From a checkpoint of a small mixture-of-experts model trained on Wikipedia.
Size: 13 layers, width 128, vocabulary 2074.
Experts: 40 experts in each of 12 layers, a sigmoid router.
Training: a variant of SOAP for the experts, 6135 steps.
Below are experts of layer 3 (counted from 0) of a mixture-of-experts language model. Rows are named router (the router's row for the expert), up (a neuron's input weights, with its number) and show model dimensions 0-127. Each number is 128 + 32 x the weight over its row's rms, rounded and kept within 0 to 255.
Before each expert's rows: "mostly gets" lists some tokens that are sent to it at least half of the time. This comes from a sample of Wikipedia text that the model never trained on.

# expert 24
mostly gets: "ly", "land", "ter", "y", "est", "ey"
router [146 131 131 109 116 152 156 207 147 127 126 165 132 139 106 105 148 111  39 148 130 129  97 108 149  98 153 155  92 134 129 129 145 117 143  70 126 123  62 168 159 144 122 156 147 113 102 132  81  95  90 120 137 122  83 120  84 150 122 132 134 121 129 121 130 172 157 146  66 100 146 149 158 118 136 125 134 133 114 179 171  77 118 149 120  38 171 165 124 130 117 144 148 128 117  99 203 190 144  92  87 149  92 171 134 183  41 160 142 153 125 117  93  96 143 179 132 143 148 137 106 106 196 136 111 104 135  24]
up0 [131 108 117 141 165 182 140 148  88 126 156  54  58  76 116 138 147 121  86 119 170 183 165 123 110 149 126 113 178 113 110 157  62  82 167  87 162 108  55 206 134 119 156 102  93 169 105 157 115  87 118 147 144 137 138 125 125 134 113 121 152 103 134 130 117 138 159 100 154  84 136 113  77 139 158 147  93 196 193  97 132 175 139  98 111 124  99 158  99  89 149 153 119 131  45 126 154 165 189  98 103 108 109 123 120 121 126 125 106 118  92 113 136  47 144 145  84 163 111  93 137 140 131 138 114 163 154  69]
up1 [162 102 148 107 200 134 153 166 208 160 137 141 152 169 149 195 104  85 142  84 149 123 154 104  90  88 152 164  71  78 128 122 144  95 121  81 107 181  70 100 118 133 157 153  94 185 138 139 119 134 164 129 141  93 134 119 175 103 128  99  73 132 151 159 126 118  82 130  88  94 119 123 211 159 140 193 126  88  77  96 132  99 140 125 105  95 149  57 142 170 147 133 169 118 137 125 119 163 138 133 100 111  67  72 129  99 104 153 102 164 163 145 108 135  92  60 154 117 121 130 144 112 156 143 120 136 169 101]
up2 [137  75 156 110 161 109 141 173 163 128 132 181 139 100 160  84 113  95 129 137  76  85 173 120 100 103  84 187 141 156 111 125 159 173 149 157 152 161 134 126 152 142 145 137 156 108  72 159 129 139 106  72 125  78 106 108 115 157 103  98 152 139 121 100  61 190 145  94 179 105 132 146 155 107 124  84 106 191 136 171 108  93 204 156 111 162 135  89 135 126 151 184 153 103 137  83 173 136 143 113  94 171  82 119 104 212 132 145 148  88 101 108 109 151  83 110 109 120 166  90 131  54 179 111 138 123 114 103]
up3 [205 129 106 186  96 137 183 191 137 155  69 109  89 149  91 136 123 145  99 145 175 147  97 121 108 109 120 205  93 133 119 169 162 101  63  91 155 174 120  82 138 133 100 116 112 121  91 119 125 125 105 129 150 125 104 119 145 133 144  96  91 131 172 137 148 144 108 149 131  85 187 123 168 147 161 123 116 166 102 134 121 103 163 178  94  55 101 110 162 133  93  94 126  82 121 151 157 215 131 152  97 122  44 145 117 171 130 156 120 119 107 118  59 163 153 142 173 161  78 121 108  87 160 146 126 144 152 122]
up4 [141  55 169 161 132 110 169 158 172  89  74 134 112 154 131 111 128  77  69 144 140 168 197 142 148 146 132 137  84 108 127 124  94 139 101 134 104 129 128 138 128 111 102 143  91 111 126 164 101 112 148 134 105 160 136 133  73 121 158 125 100 107  67  91 113 192 173 144 134  86 117 137 196 137 160 120 165 161 173 140 150 107 114 107  99 155 124  88  79 117 172 144 127  88 134 150 152 131 165 116 175 191  29 141 113 176 170 146 125 113 115 134 169 117 125  99 133 180 169  71  92 143 149 103 105 147 185  57]
up5 [116  89 129  70 132 169 101 110 100  23  95 122  94 171 130 101 104  84 121 122  75 122 137 130 105 163 163 127 114 137 198 111  96 158  73 186 123 119 142 120  57 143 124 155 135 118 156 152 149  57 142 146 182 164 134 116 164 170  87 110 105  89 114 130  98 136 166 132 106 137 140 156 103 156 184 152 182 160 149 109 157 115  88 125 105  89 157 151 166 180 139 136 106 151 116 196 147 116 101 103 129 139 126  94 122  80 176 176 174 141 110 160 109 143 166 110  89  80 137 119 146 147 172  87  76 152 161 142]
up6 [153 135 153 161  99 119  65 109  89 117 123 122 154 155 124 138 164 105 150 121 201  57  69 151 179 129  80 199 145 100 145 116 131 134 103 160 137 107 140 141 102 114 159 148 112 134 122 151 102 105 143 146 114 148 144 134  92  86  92 114 119 183  84 138 145 187 158 142 106  80  92 154 120  91 163 140 101 175  96 132  79 143  69 128 115 122 196 179 177 206  99 136 166 154 181 175 182 122 168 101 143  75 129 139 145 168 165 116  77 155 168 128 123 162  50 141 133 118 142 104 103 126 130 143 116 137 159 104]
up7 [ 97 137 158 161 171  78 104 164 163 132 157 127  76  80 112 126 116 145 159 156 121 127 199 141 145 122 135 204 184  87  83 165 125  97  82 116 114  61  68 177 152 134 121 128  92 150 102  77 118 103 127 169  78 148 122  87 153 137  90 153 113 112 130 146 106 129 163 103 172 167 118 104 174 147 185 127 137 126  80 158 152 128 116 156 113 124 117 126 111 114 132 120 171 109 137 137  99 155 118 109 109  70 112 167 168 139  78 140 150  85  99  75  89 125  82 137 166 151 148 207  94  75 161 145  65 166  96 122]
up8 [124 152 134 160 147 123 136 177  88 121  82 115  88  43 165 141 148 185 135 189 126  94  77 124 202  95 175 154 143 129 107 125 157 145 149 111 179  89  92 161 136  89  92 127 127  75 108  77 149 116 168  85 136 165 124 116 134 105 166 145 148  99 117 151 145 131 131 177 120 133 157 111 141 141 133 112  90 176 148 160 129  70 148 100 126 103  90 183 187 149 158 171 155 139 112 171 177 125 108  97  67  68  76  87 168 194 148 160 108 163 117 109 124 114 160 114 129 135 187 152 116 115 149 108 105  98  90 102]
up9 [152 129 156 113 168 103 135 185 111 148  98  83  97 187  97 187 178  62  90 120 158 175 129 137  91 121 134 108 112 140  84 100 112 132  73 109 109 127 133 121 152 161 119 113 103 129 119 188 135 122 140 133 141 135 159  81 144 162 137 116 127 126 195 141 137 155 139 158  88  60 104  85  81 149 122 115 147 162 163 128  93 131 134 112 104 160 150 139 168 150 130 128 148  81  97  62 141 107 119  50 199 106 121 132 152 157  94  98 152 102 172 214  69 116 155 144 147 168  98  98 115  92 158 101 131  62 151  81]
up10 [159  54 134  81 105  89 127 179  76 166 130 147  96  86 170 140  96 111  93  77 120 178 105 111 123 144 174 116 117 111 139 117 142 123 137  67 126 138 164 124 191  58 130  70 112 134 110 189 115 126 149 106 152 140  95  89  85 154 136 140 157 136 118  50 160 135 154 119 104 108 105  82 158 150 130  81 148 155 133 114 184 125 165 107 181  84 146 116 153 132 114 141 105 144  82 141 152 157 166 114 140 143  92 183 129 168  70  98 124 174 150 158 140 129 203 111 168 162 107  99 155  96  87 174  97 160 121  96]
up11 [174 138 131  82 147  87 122 152 115  87 130 127 191 158 139 139 108 157 106 175 150 151 166  67 177 162 210 111  90  93 125 119 151  99 102 118 129 140 145 131 145 179  81 170 198 107 134 145 168 120 108  67 155 200 109 114 112 196 125 174 163 106 118 116 134 103 102 129 144 104  93 129 195 110 144 106 104 131  91 146 143  94 119 121  83  53 125 159 153 137 144 107 134  92 144 109 133 105 185 112 151 115 156 194  76 107 116 140 157 119 119  94 107  74 104 109 122 141 141 154 123  65 114 193  98 154  99  88]
up12 [144  71 151 172 142  52 116 210 152 135 209 106 175 121 129 113 167 111 128 132  83  98 111  80 170 100 138 164 109 127 122 173 133 146 107 104 139  81  70 162 160  95 137 138 118 163 126 135 105 131 107 116 124 173 101 109 119  83  86 172  76 143 135 143 115 113 131 115 111 126 157 103 128 103 162 132 126 153 133 159 200 116  88 113  90  99  85 133 167 121 107 147 177 161 111 166 151  82 158 172  84 133 185 137  95 150 106  72 135 181  89 147  68 163 158 138 177 136  92 192 141  92 166 151 120 137 153 119]
up13 [176 176 115 109 141 159 130 101 166  84 135  85 142 140 150 154 137 124  66 170  95 100 123 118 132 132 133 135  95 145 121  69 124  77 109 156  88 125 133 155 127 168 135 124 138  94 130 132 127 180  86 135 100 157 125  67 114 126 148 127 121  81 169 149 163 212 137 151  89 102 115 115 125  86 124  81  76 129 129 133 174 127 124 146 154  93 133 191 180 101 158 110 146 114 121 105 140 137 158 180 168 114 134 108 142 187  69 145 103 163  94 136 156  68 174 100 129 219 179  86 146  98  95  79 177 123  81  76]
up14 [183  89  96 111 112 137 122 116  96 144 148 123 146 154 101 111 135 167  74 100 154 126 158 170 147  83 147 130  99 161  76 104  89 106 145 108  88  86 148 109  82 148 148 139  74 150 107 134 147 115 157 161 121 190 153  57 161 121 159 153 146 127 165 114 135 120 137 192 122  99 134 130 210 117 105 125 112 115 114 160 181  73 187 140 138  75 128 144 119 153 143 124 173 122 134  96 131 121  80 100  77 167 116 173 114 208 114 135  52 112 102 123 128  84 154 167 129  85 118 197 198  94 154 119 112 168 122 149]
up15 [145 112 140 170 109 114 125 184 172 116 129 132 136  97  51 116  90 155  65  88 127 183 132 107 131  96 153  90 168 138 155 148  97  65 116  89 154 138  88 121 160 136 118 102 149 140  97 148  68 106 106  98 129 123 126 164 103 161 107 120 108  98 124  98  85 143 167 106 140  86 157 119 136 122 129  75 102 107 131 144 122 111 179 141 197 157 152  68 128 168 110 159 156 174 109 155 155 186 144 132  75 211 159 170 104 167  99  94 169 173 167 135  53 117 102 120 193 133 124 147  67 122 123 129  97  87 133 118]
up16 [143 168 123  87 164 104 138  95 107 158 140 130 120 114  93 132 146 150 142  51 136 102  80 115 151 104 139 134  96 110  98  69  92  67 148  94 115 140  89 154 123  97 121 130 134 144 116 152  72 140 123 100 123 148  82  94  96 193 161 128 191 195  58  29 185 161 165 106 131 107 123 138 146 151  82 164 101 159 170 153  73 104 143  91 186 136 136 131 111 156 152 112  87 106 140  94 174 163 163 135  91 154 114  86  95 151 118 141 127 131 186 188 128 112 114  96 165 113  63 112 138 114 108 100 109 117 133 130]

# expert 3
mostly gets: "ington", "ick", "ob", "aj", "van", "son"
router [106 137 147 130 127  80 173 121 127 106 191  82 118 141 125 216 103 115 130 108 119 126  82 129 154 165 148 133 126 168 143 132 111  49 150 123  88 127 152 110 123 208 161 129 140  53  80 132  81 129  86 119 122  62 153 153 132 144 128 152 147 149 153 104 142 123 100 152 130  98 137 157 191 133 138  57 114  62 125 142 176 104  73  83 173 128  93 173 114 158 134 156 107 111 139 121 136 101 175 109 125 168  72 161 151 135 140  89 169 117 158 115 119  84 118 106 177 190  98 171 132 108  76 134 125  85 107  92]
up0 [142 162  98 141 116 111 159 132 119 154 120 108 144 175 132 172  97 140 168 151 104  98  47 138 146 146 112 137 144 135  74 101 121  58 146 118  91  99  84 112  66 189 202 104 167  93 114 136  69 108 127  81 150 120 113 130 117 131 118 128 189  77 127 159 125 167 159 170 141 115 112 104 128 146  63 101 154  96 145 106 134 127 148 100 142 156  95 124 136 210 121 174 173 159  89 137 170 144 110 130 199 121 123 186  74 184 162 165 110 121  84 104  69  81 141 151 130 127 103  70 140 119 113 142 110  99 122 120]
up1 [ 64 161 145 153 163 101 103  86 105 145 157 132 103 186 179 132 110 191 122 120  87 131  49 211 146 131 130 127 149  96 144 112 114 113 124  94 149 128 148 140  88  91 171 144 170  98 128 114  77 103 120 152 140 105 120  85 153 145 148 162 126  71 164 137 110 109 171 110 126 186 110 140 155 169 204 102  95  97 179  85  95 132  50  80 157 152 105 138  91 159  99 131  93 112 106 120 170 148  93  88 182 141 139  96 134 133 127 132 199 133 125 119  66 111 145 139 167 133 104 175 140 153  94 137 110  81 119 132]
up2 [160 120 147 132 153 145 134 132 187  90 120  94 162 134 188 188  99 131 123 137 116 154 141  78 163 105  79 102 142 116 165 133 182 138  97 144 118  96 204 156 178 114  87 109 188 118 136 154 128 108 111  52 130 129 183 113 146 164 131 160 111 127 130 174 102 133  91 127 118 110 133 135 141  85 166 126  97  81  62 101 136 145 146 173 141 112 140 112 155  41 131 142 180 107  61 157 109 109 205 162 127  94 101 142 100 139 105 140 114 111 165 154 158  78 117 123 112 180 142 172 155  69  94 145 137 154 121 185]
up3 [151 132 139  83 130 153  97  93 126 136 134 119  95 181 148 174 121 151 118 115 105  93  75 147 125 111 150 127 133 123 164 180 142 112 113 138 133 113 119 144  88 176 163 184  96  94  72 131 199 101 107  98 224 133 128 141 146 182 130 121 116 137 102 136 134 106 113 111 143 100 115 156 106  73 158 135 108  77 169 191 173 169 147 178  98  67 123 136 142 116 102  78 160 131 137  75 141  80 140 164 100 134 145  99  74  94 136  80 177 130 125 172 194  71 178 152  85 100 108 101 145 113 132  91 149 122 115  63]
up4 [128 158 131 160 135 153 125 177 131 110 125 145  95 137 159 166  46 103 128 189 162 102 164 126 188 135 142  93 107 132 159 150  74 146  73 119 114 163 101 148  88 146 114 134 149 156 143 110 151 117  99 111  87  85 121 135 133 195 110 171 109 130 187 119 131 131 166  99 119 157 135 145 161 110  95 210 122 170 136 126 122 174 127 187 106  97  67 119 224 120 120  85 140 124 111 136 147  85 131 162 134  60  83 123 111 104  84 112 144  92 106  73 100  90 175 133 131 143  89 135 145 125 166  54 139 125 166  88]
up5 [ 78 162 146 126 149 166 182 131 167 170 187  95 172 133 115 168  96 175 149 130  80  77 112 192 116 125 152 185 160 115 181 109 148  84 132 130 121 102 161 141  89 169 143 110 113 143  91  99  76 110 121 102 149 108 130 138 133 108 139  63 161 115 178 115 133  43 140 159 125 115 163 116 171  96 146  90 134 104 106 125 161  59 110  66 117  87 171 138 182 127 106 153 158 155 132 141 115  76 111  96 133 160 108 106  98 137 181 149 141 126 142 114  62  92  94 135 172 147 122 213 103 117 136 114 154 117  98 119]
up6 [177 160 133 137 132 114 200 131  74 105 178 106 151 112 151 175 115 179 116  97 163 157 134 147 188 120 158 145 119 102 124 124 151 147 114 129 100  75 150  86 118 106 158 134 150  71  83 139 132 143  93  66 105 105 138 161 120  78 168  96  99 118 141 147 133 151 107  90 159 134  81 143 190 118 167 119 133 112 132 132 137 174  93  12 158 129  91 145 133 145  88 132 153 117 151  96 161  90 142 129 182 161  82 146 113  91 156 137 111 118 198  91 133  80 118  86 140 117 110 122 111  90  54 152  65 129 116  87]
up7 [152 154 169 143 134  95 156  81  80  93  88 124 124 171 142 145 104 140 129 179 118 219 101 136 123 155 160 192 134 115 196 102 137 147 180 153  96 103 142 141 145 133 122 149  55  67 123 150 162 131 126  94 114 115 173 101 118 177 132  91 205 158  74 113 152 135 127 135 164 148 124 141 141  92 134 118  94  96 141  92 123 164 124 138 157 126 139 122  86 151 155 159 152 100 139 132 112 199 105 136 137  99 184  94 118 118  98  67  87 179 101 146 113 115 130 147 145 144  70 126 156  69  74 127 103  50  96 126]
up8 [152 116 123  66  77 133 154 150  91 151 109  71  81 140 105 143 187 148 143 144 126 134 120  69 123  84  88  70 111 124 122 138 140  55 149  80 129 136 147 135 161 138  75  91 155  98 126 171 134 118 122  75  74 122 128 143 123 164 149  76 111 147 160 157 137 137  87 133  93 124 172 194 152  61 101 182 105 120  98  91 141 131 150 113 136 165 135 152 140 156 152 155 161 155 147 121 102 191 116  87  90  95 113 149 105 111 125 117 137 158 148 140 193 139 187  86 182 140 189 170 151 149 159 203 127 153 129  92]
up9 [ 96 127 196 106 107 150 134 115 120 101 127  96  90 196 145 122 113 142 134 153 129 137 130 100 115  93 104 115 187 156 164 138 123 105 163 113 184  95 147  87 106 145  78  82 149 128 111 136 134 136  99 119  67 114 142 111 189 146 109 133 122 129 140 182 106  83  95  79 143  76  77 200 160  64 124 146 137 137 177  94 130 207 161 168 137 140 135 122  95 123 135 152 133 161  78 134 102 151 131  70 144 175  86 117 101 150 163 172  56 130 118  78 119  82 179  84 142 172 110 176 139 133 125 176 130 100 168 106]
up10 [145 115 154  63 117 142 134  51 112  83 178 116 111 143 123 109 104  87  99 175 147 160 103 166 138 135  58 107 100 112 168 143  95 126 150  87 123  94 137 168 123 101 113 114  81 169  97 157  72 108 123  93 124 139 100 110 186 144 115 141 109 137 105 102 166 161 134 172 158 126  73 178  73 118 118 140 149  87 149 159 199 169 157 136 158  87 139  88 163 134 153  77 157 153 130 150  93 205  78  94 141 134  95 110 134 142 108 186 164 102 105 136 146 132 188  99  95 185 116 165 130 133 147 145 147 171 146  74]
up11 [ 93 152 149 101  66 111  89 113 145 202 175  83 135 179  86 134  75 162 103 123 139 116 116 203 101 112 110 142 169 122 152 153 119 118 109  99  96 135 108 110 156  82 138  88 111 162 102 121 115 155  81 158 116  94 150  96 107  83 108 222 147 171 140 136 125 121  72 118 123 120 153 141  59 184 141 124 113 140 136 182 131 118 100 121 112 190 166 216 116 129 159 117 140 146 121 153 149 149 122 152 134 139 151 124 127 118 117  75 105 124 164 114  92 115 127 116 111 127  72 149  56  96 116 120 170 208  84 108]
up12 [171  99 117 136 162 100 128 174 125  83 169 134 153 147  45 127 125 101 101 142 149 116 126 112 143 145 107 150 109 139 120 178 158  83 106 122  88 109 110  90 156  90  83  45 111 120 186  82 201 168  96  87  90 120 193 116 185 195  65 186 128 180 152  60 138 156 105 171 153  84 136 154  77 154 111  96 139 113  98 110 134 107 127 145 159 133  85 146 149 129 146 106 137 131 118 143 108 149 154  63  94  99 136 141 160 111 131  91 124 122 185 122 105 175 158 133 183 118  91 143 152 124 112 131 148 146 155 137]
up13 [144  86 117 137 147  91 140  93 196  83 109 133 165 111 124 103 141 126 148 106 121 126 116 137 105 136 175 140 150 111 110  90 125 133 102 132 141 131 144 116 106 119 129 120 149  78  50 115  93 188  70 148 126  86 150 127 133 197 134  76 121 105 162  78 161 113 158 177 130 101 150 105 145 107 173  92 160  99  96 164  76 152 187 149 105 177 144 157 101  98 111  84 129 101  74 119 119 125 165 129 153 238 134 154 136 156 141 136 161 168 221 124 102  81 158 127 175 138  88  83 146 134 142  89 117 124 101  77]
up14 [148 105 165 154 110 129 113 127 136 122 126 170 119 131 133  95 134 123 146 145  75  73  91 135 126  75 149 121 100 115 153  38 133 125 118 110 122 135 139 107 175  94 115 195 159 111  96 178 108 131 125 127 163 143 121 107 157 146 138 132 104 141 138 154  65 216 143 122  80 108 147 182 170  89 120  84 135  85 108  60 138  89 122  66  99 130 119 113 113 125 175 114 127 155 169 118  96 117 154 136  87 160 129 121 184 161 123 146 169 126 123 162 109 201 126 140 206 199 209 153 125 172 169 101  95 158 136 120]
up15 [147 114 110  90 154 146 102 195 200 168 101 192 185  99 110 146 134 140 175 101 137 108 184  88  75 156 173 100 114  72 113 102 117  62 159 137 146 155  30 111 164 123 142  73 110 134  96 101 167 120 106 165 127 116  92 120 104 169  99  74 153 137 160  87 135 102  64 149 124  52  97 157 152 140 111 129 158 139 170 105 154 135 108 112  92 127 136 152 107 172 171 118 141 132 128 122 156 122 143 130 105 119 159 119 146 129  92 131 165  59 115 164 132 117  96  91 102 103  97 116 181 121 167  89 135 154 157 151]
up16 [151 158 154 101 120 176 126 119 118 131 186  97 159 204 155 132 149 160 112 107 136  52 139 108 132 105  80  89 125  77 143 105 105  48 150 111 136 123 149 107 108 204 151 126 121  47 124 111 144 159 105  95 171 137 212 121 132 115 175 174 145 160 172 120  93 146 132  93 156 181 133 127 147 145 108 127 123  89  84 120  91 118 171 148 128 121 105 159 126  94 112 107  76  84 167 165  80 114 139 151 121 106 139 135 111 133 122 110 171 170 148  49  87 169 184  95 131 161 141 119 143 135  79 130 141 164 131 172]

# expert 27
mostly gets: "ai", "emb", "i", "ib", "ob", "q"
router [ 83  97 142 104 142 115 185 121  82 111 160 112 133 139 139 208 142 143 109 102 171 114  63 117 184 195  94 136  94 157 150 137 124  67 149 155 121 135 165 101 116 107 157 148 156 119 112 116  34 123  55 156 149 106 126 141 101  21 120  85 133 168 141 115 170 188 128 104 131 119 135 169 174 139  95  96  75 107 132 200 173 102 109  91 143 177 173 137 126 170 137 103 129 126 172 141 107 137 106  95 105 154 101 144 140 126 146 156 124 123 127  99  75  73 129 100 121 134 112 153 115 127  90 124 150 155 146 140]
up0 [132  60 112 154 128 128 129 148 163 127  98 117 126 120 135 113 103  99 111 104 101  49 178 117 121 152 151 111 177 161 104  95 102  70 136 106 121 190 168 115 139 139  90 129 111 126 165  94 201 145 125 151 127  91 109 166 115 136 147 123 114 140 103 116 123 116 113 112 137 142 136  86 190 163 146 153 156 145 112 110 171 142 141  84  91 100 112  98 148 195 145 107  71 111  60 180 126 220 167 147 128 181 171 146 123  78 132 122 110 127  97 116 141 129 161  71 154 136  21 180  99 122 147 126 123 150 178 159]
up1 [195 106 137 107  90  97  81 132 149 154 108 118 122 122 143 118 125 122 144 103 140  86 170 120 136 102 131  60 177 150 134 137  50  85 146 135 112 141  97 182 116  97 111 129 181 101  97 194 100 116 112 207 108  95 119 104 131  80 179 134 147 169 105 131 140 146  80 129  71 197 153  93 176 157 120  93 144 105  94 126  87 112 166 116 124  96 178 105  83 173  97  89 113 106 123  95  77 134 170 117 100  74 191 166 142 139 110 114 134 123 180 167 119 103 134 165  88 146  65  99 155 155 127 143 141 156 132 106]
up2 [ 79 124 227  53 164 119 148 130 142  55 165  88 115 114 110 139 107 168 152  91 126 163 125 162 129  82 117 125 163  70 144 144 176 153 172 132 113 113  95 136 144 160 121 128 175 122 188 126 128 118 140 112 119 136 155  93 146  34  98 138 110 165 127 129  90 161 154 111 104 142 123 131 113  90 154 112 123 114 174  99 131 156 141  57  75 131 145  98  95  99  77  77 110 121 172  72 129 149 159 151 138 138  79 173 150 134 159  98 151 155 124  68  79 137 160 117 130 150 147  91 117 154 123 188 101 126 176 101]
up3 [128 144 172  91 140 164 153  63 192 135 155 102 110 132 163 132 142  96  80 112 141 155 105 149 151 154 141 135 118 154 146 153 130 114  86 205  51 186 158  89  93 100 122 112 126 122  98  96 114 129 135 102 164 138 165  82 161 123 129 174  99 123 103 110 120 171 150  71 140 130 141 160 170 127 118 119  71  66 110 126 111  87 105 108 162 152 152  87  54  86 109  76 137 110 131 170 100 171  93 139 142 156  68 114 101 116 177  92 128 104 189 156 139 145 117 106 122 162 119 145 177  72  97  68 108 134 111 184]
up4 [171 124 108 104 100 148 115 129 125 128 124  87 126 108  96  96 105 149 181 154 166 200 101 124 119 119 131 137 132  51 128 180 168  86 211 151 133 122 133  90 185 115 182 106 142 156 143 177 110  43 151 150 136 150 184 122 115 126  98 117  75 106 187 167 165 172 112 132 118  71 117 120 160 157 131 107  73 150 100  59 122 142 112 123  86 154 162 119 159 121 106 181 157 123 118 124 135 150  61 102  93 118 119 151 115 119 130 163 103 155  88  54  52  95 142  95 152 140 123 136 126 123  99 156 165 119 123 119]
up5 [163 126 138 111  93 196 150 180 132  76  88  92 115  83 179 143 147 158  80  86 170  82 127 113 215 151 165 143 111 152 137 122 186 147 137 121  89  68 140 142  80 125 120 157 152 140  89  98 178 123 126 140 133 131 159  65 150 185 107 145 146 164 112 154 130 131 105  78 113 168 136 129 189  91 102  82 122 112  98  89 146 161 121 142 140 125  66 159 136 107 109 127 124 114 139 122 141 129  48 169  91 105 156 156 121 104 122 162 166 125 156  70 105 180 146  58 112 150 128  92 127 115 141  95 137  89 162 177]
up6 [ 98 140 115 163 146 127 163 160 144 164  73 116 171 180  84 146  78 197 171 102 122 117 128 124 120 139 154 135 130 129 149 100 166 117 106 128 136  97  92 133  70  76 119 132 183 148  43 130 114  93 103 134  93 152 130 127 133  53  89  80  97 111 145 144  72 183 135 172 134 102 154 125 111 155 168  69 122 139 103 156 142 140 141 117 157 127 197  96 150 190 124 168 176 160 128 189  96 146  81  99 114 139 112 156 107 125 110 123 148  91  97  91  67 123  86 164 129  71 158 158 192 133  93 153 127 122 130 140]
up7 [110 169  56 106 137  77 124 167  75 179 140 121 142 173 104 204  89 142  92 124  98 166  80 105  98 142  98 155 130 112 151 176 129 130 137 126 144 134 127 137 147 177  83 148 146 104  49 140 125 147  67 128 118 131 136  95 145 101  94 176 140 114 148 124 159 148 161 161 107  62 152 109 132  97 112  76 139 133 158 129 123 105  52 104 162  99 116 171 158  99 117  95 133 139 131  89  77 174 108  76 100 130 115 103 162  86 152 131 134  74 145 177 118 102  96 149 139 124 140 203 103 118  86 136 169 172 153 189]
up8 [ 94 135 134 116 121  87 170 146 204  91  85 115 187 171 132  93  71 127 156 112 152 178 133 106 113 141  93 126  49 142 156 175 165 167 177 165 162 109 172 112 126 145  95  85 135 153 161  88 142 127 156 128 186 147 148  92 107 134  99 121  89 124 143 103  90 176  60 147 119 128 145  97 156 116 126  86 145 135  97 126 134  84 103 112 140 185  87 133 106 186 133 136 120 169 121 177 142 111 146 153 122 130 116 177 106 148 169 209  79  87 109 168  69 132 136  95 159 162 110  94  96 100 109 138 137  88 151  85]
up9 [125 138 113 161 136 115 127 159 102 130 112 107 167  95 199 139  57 164 116  69 153  81  68 140 137 176 104 123 141  87 116 102 137  90 191 143 180 107 118 123  97  91 123  89 177 136 107 118 111 103 108 140 128  89  88 130  97 118  89 160  98 129  52 142 164 146 165  93 143 185 124 105 172 122 110  67 159 114 155 145 146 156  92 118 124 149 141 146 134 159 158 125 110 116 158 185  65 138 181 113 128 171 148 167 114  99 127 196 108 108  83 103  89 173  84 131 185 107  61 130 131 171 115 138 161 145 104 176]
up10 [104 121 145 143 120 102 116 110 143 127  95 121 124 134 131 131 152 137  90  49 113 182 109 134 180 136  80 125 159 141 147 190 115 111 104 132  99  88 103 188  83  74  89 109 126 149  21 102 109 100  96 157 151 130 162 156  92  90 128 127 184 159 112  79 201  94  91  51 160 138 140  78 154 112 114 170 100 133  87 124 123 110 104 110 150 114 166 113 158 137 109 172 105 144 163 155 181 133 107 141 157 117 140 199  82 122 164 111 107  87 162 137  93  93 144 108 145  90 106 160 121 148 115 103 162 112 117 196]
up11 [109 166 115 150 179 119 132 118 125 127 202 174 134 139  99 174 126 106  98 159 164 143  74  63 112 181 115 140 118 142 100 140 154  90  77 181  90  92 117 157 144 163 144 195 129 121 115 134 112  51 131 122 144 126 146  77 173 109  80 145 170 127 136 173 109 131 120 124  98 124 129 135 173 121  92 156 102  82 173 131 157  92 159  96  91 127 142  85 166 125  60 173  87 151 158 155  87 122 157 132 118  18 105 132 142  85 133 133  94 141 161 135 126 113 133 153 113 125  86  99 170 162  94 148 122 109 164 191]
up12 [103 158 143 145 120 123 120 122 132 132 140 137  70  39 184 166 118 151  88 107 189  75  57 158 132 129 105 137 101 124 120 112 134 181 117 110 124 108 158 151 128 132 105 148 122 184 115 132 109  73 149 132 188  99 153  97 150 127  85 112 199 160 120 145 177 193 149 184 135 122  88 240 143 115  87 122 150  94 145 146 172 142 167 111 169 137 115 123 148 131 118 145  88 109  79 130 128 150 115 133 134  99 103 196 151 125 117 111  96 114 107 119  80  83 152 145  57 166  77 105 113 127 156 113 133 121 171 140]
up13 [ 49 169 123  69 103 113 156  78 147  71 162 124 102 142 117 152  87  62 125 143  97 108 102 113 132 153  89 112  91 151  97 169 112 106 161 124  75 109 114 169 158 115 152 106 154 175 140 142 165 103 142 100 159 157 159 134 152 128 104  46 139 117  66 135 124 171 118 138 142  99 127 164 152 137 108 168 119 100 165 159 179 112 133 115 144 139 113 133 216 137 110 178 135 110 162 107 114 121  74 176 121 119 123  84 123 121 134 131 128 150 212  94  71 117 168  91  49 147  98 126 120 118 163 153 167 101 175 147]
up14 [116 117  91 193 155 143 123 160   6 198  78 109  73 156  87 123 104 164 145 189 116 109 136 103 195 112 188 125  94 114 111 121 104 141 149  93  92 110 114 168 127 126 104 127 132 130  74 162  79  98 193 147 141 131  91 107 112  87 113 124 143 151 147 176 107 163 143 124 126 155  47 169  79 210 154 115 136 131 186 127 104 143 130 129 149 128 114 148 117 118 135 122 159 158  95 126 134 124  96  75 129 121  85  88  85 131 112 150 124 113 114 102 102 130 161 131 159  94 127 188 145 162  92 120 113 114 151 108]
up15 [170 126 165 193 150 161 196 111  98 133 182 109 150 121 108 143 163 123 187  99 136  66  78  82 162 123 100 145 114 130 130  98 155 125  94 123 126 170 107 112  72  90 130 115  99 128 122 110 145 169  84  94 142  97 181 136 168  92 117 145 133 117 156 116  93 156  73 179 150 127 107 108 133 112 119  80 113 109 166 175 156 155 104  65 183 179 102 110 111 136 116 102 141 118  98  78 141 117  85 162 111 120 119  99 152 182 120 117 161 118 157  68  68 110 117 173 137 150 111 138 233 159 140 177 163 132 141 137]
up16 [160 116 119  70  91  57 171 148  93 153 174 187 179 140 149 143 175 172 170 102 135 129  95 101 167 137 166 105 136 147 114 139  90  98 160 160 151 136 162  94 161 143 156 164 131  60 132 162  85 101 135 144 122 188 149  78  71 124 149 157 105 133  92 114 158  78 146 128 103 118 145  95 133 142 128  87 145 119  87 142 104 125 137 135  89 131 195 126 130 167 143 100  27 134 112 129 200 111 127 151 117 144 115 101  62 144 155  58 124 118 161  88  99 104 127 154 106 163  99 183 108 106  83 123 131 118 129 162]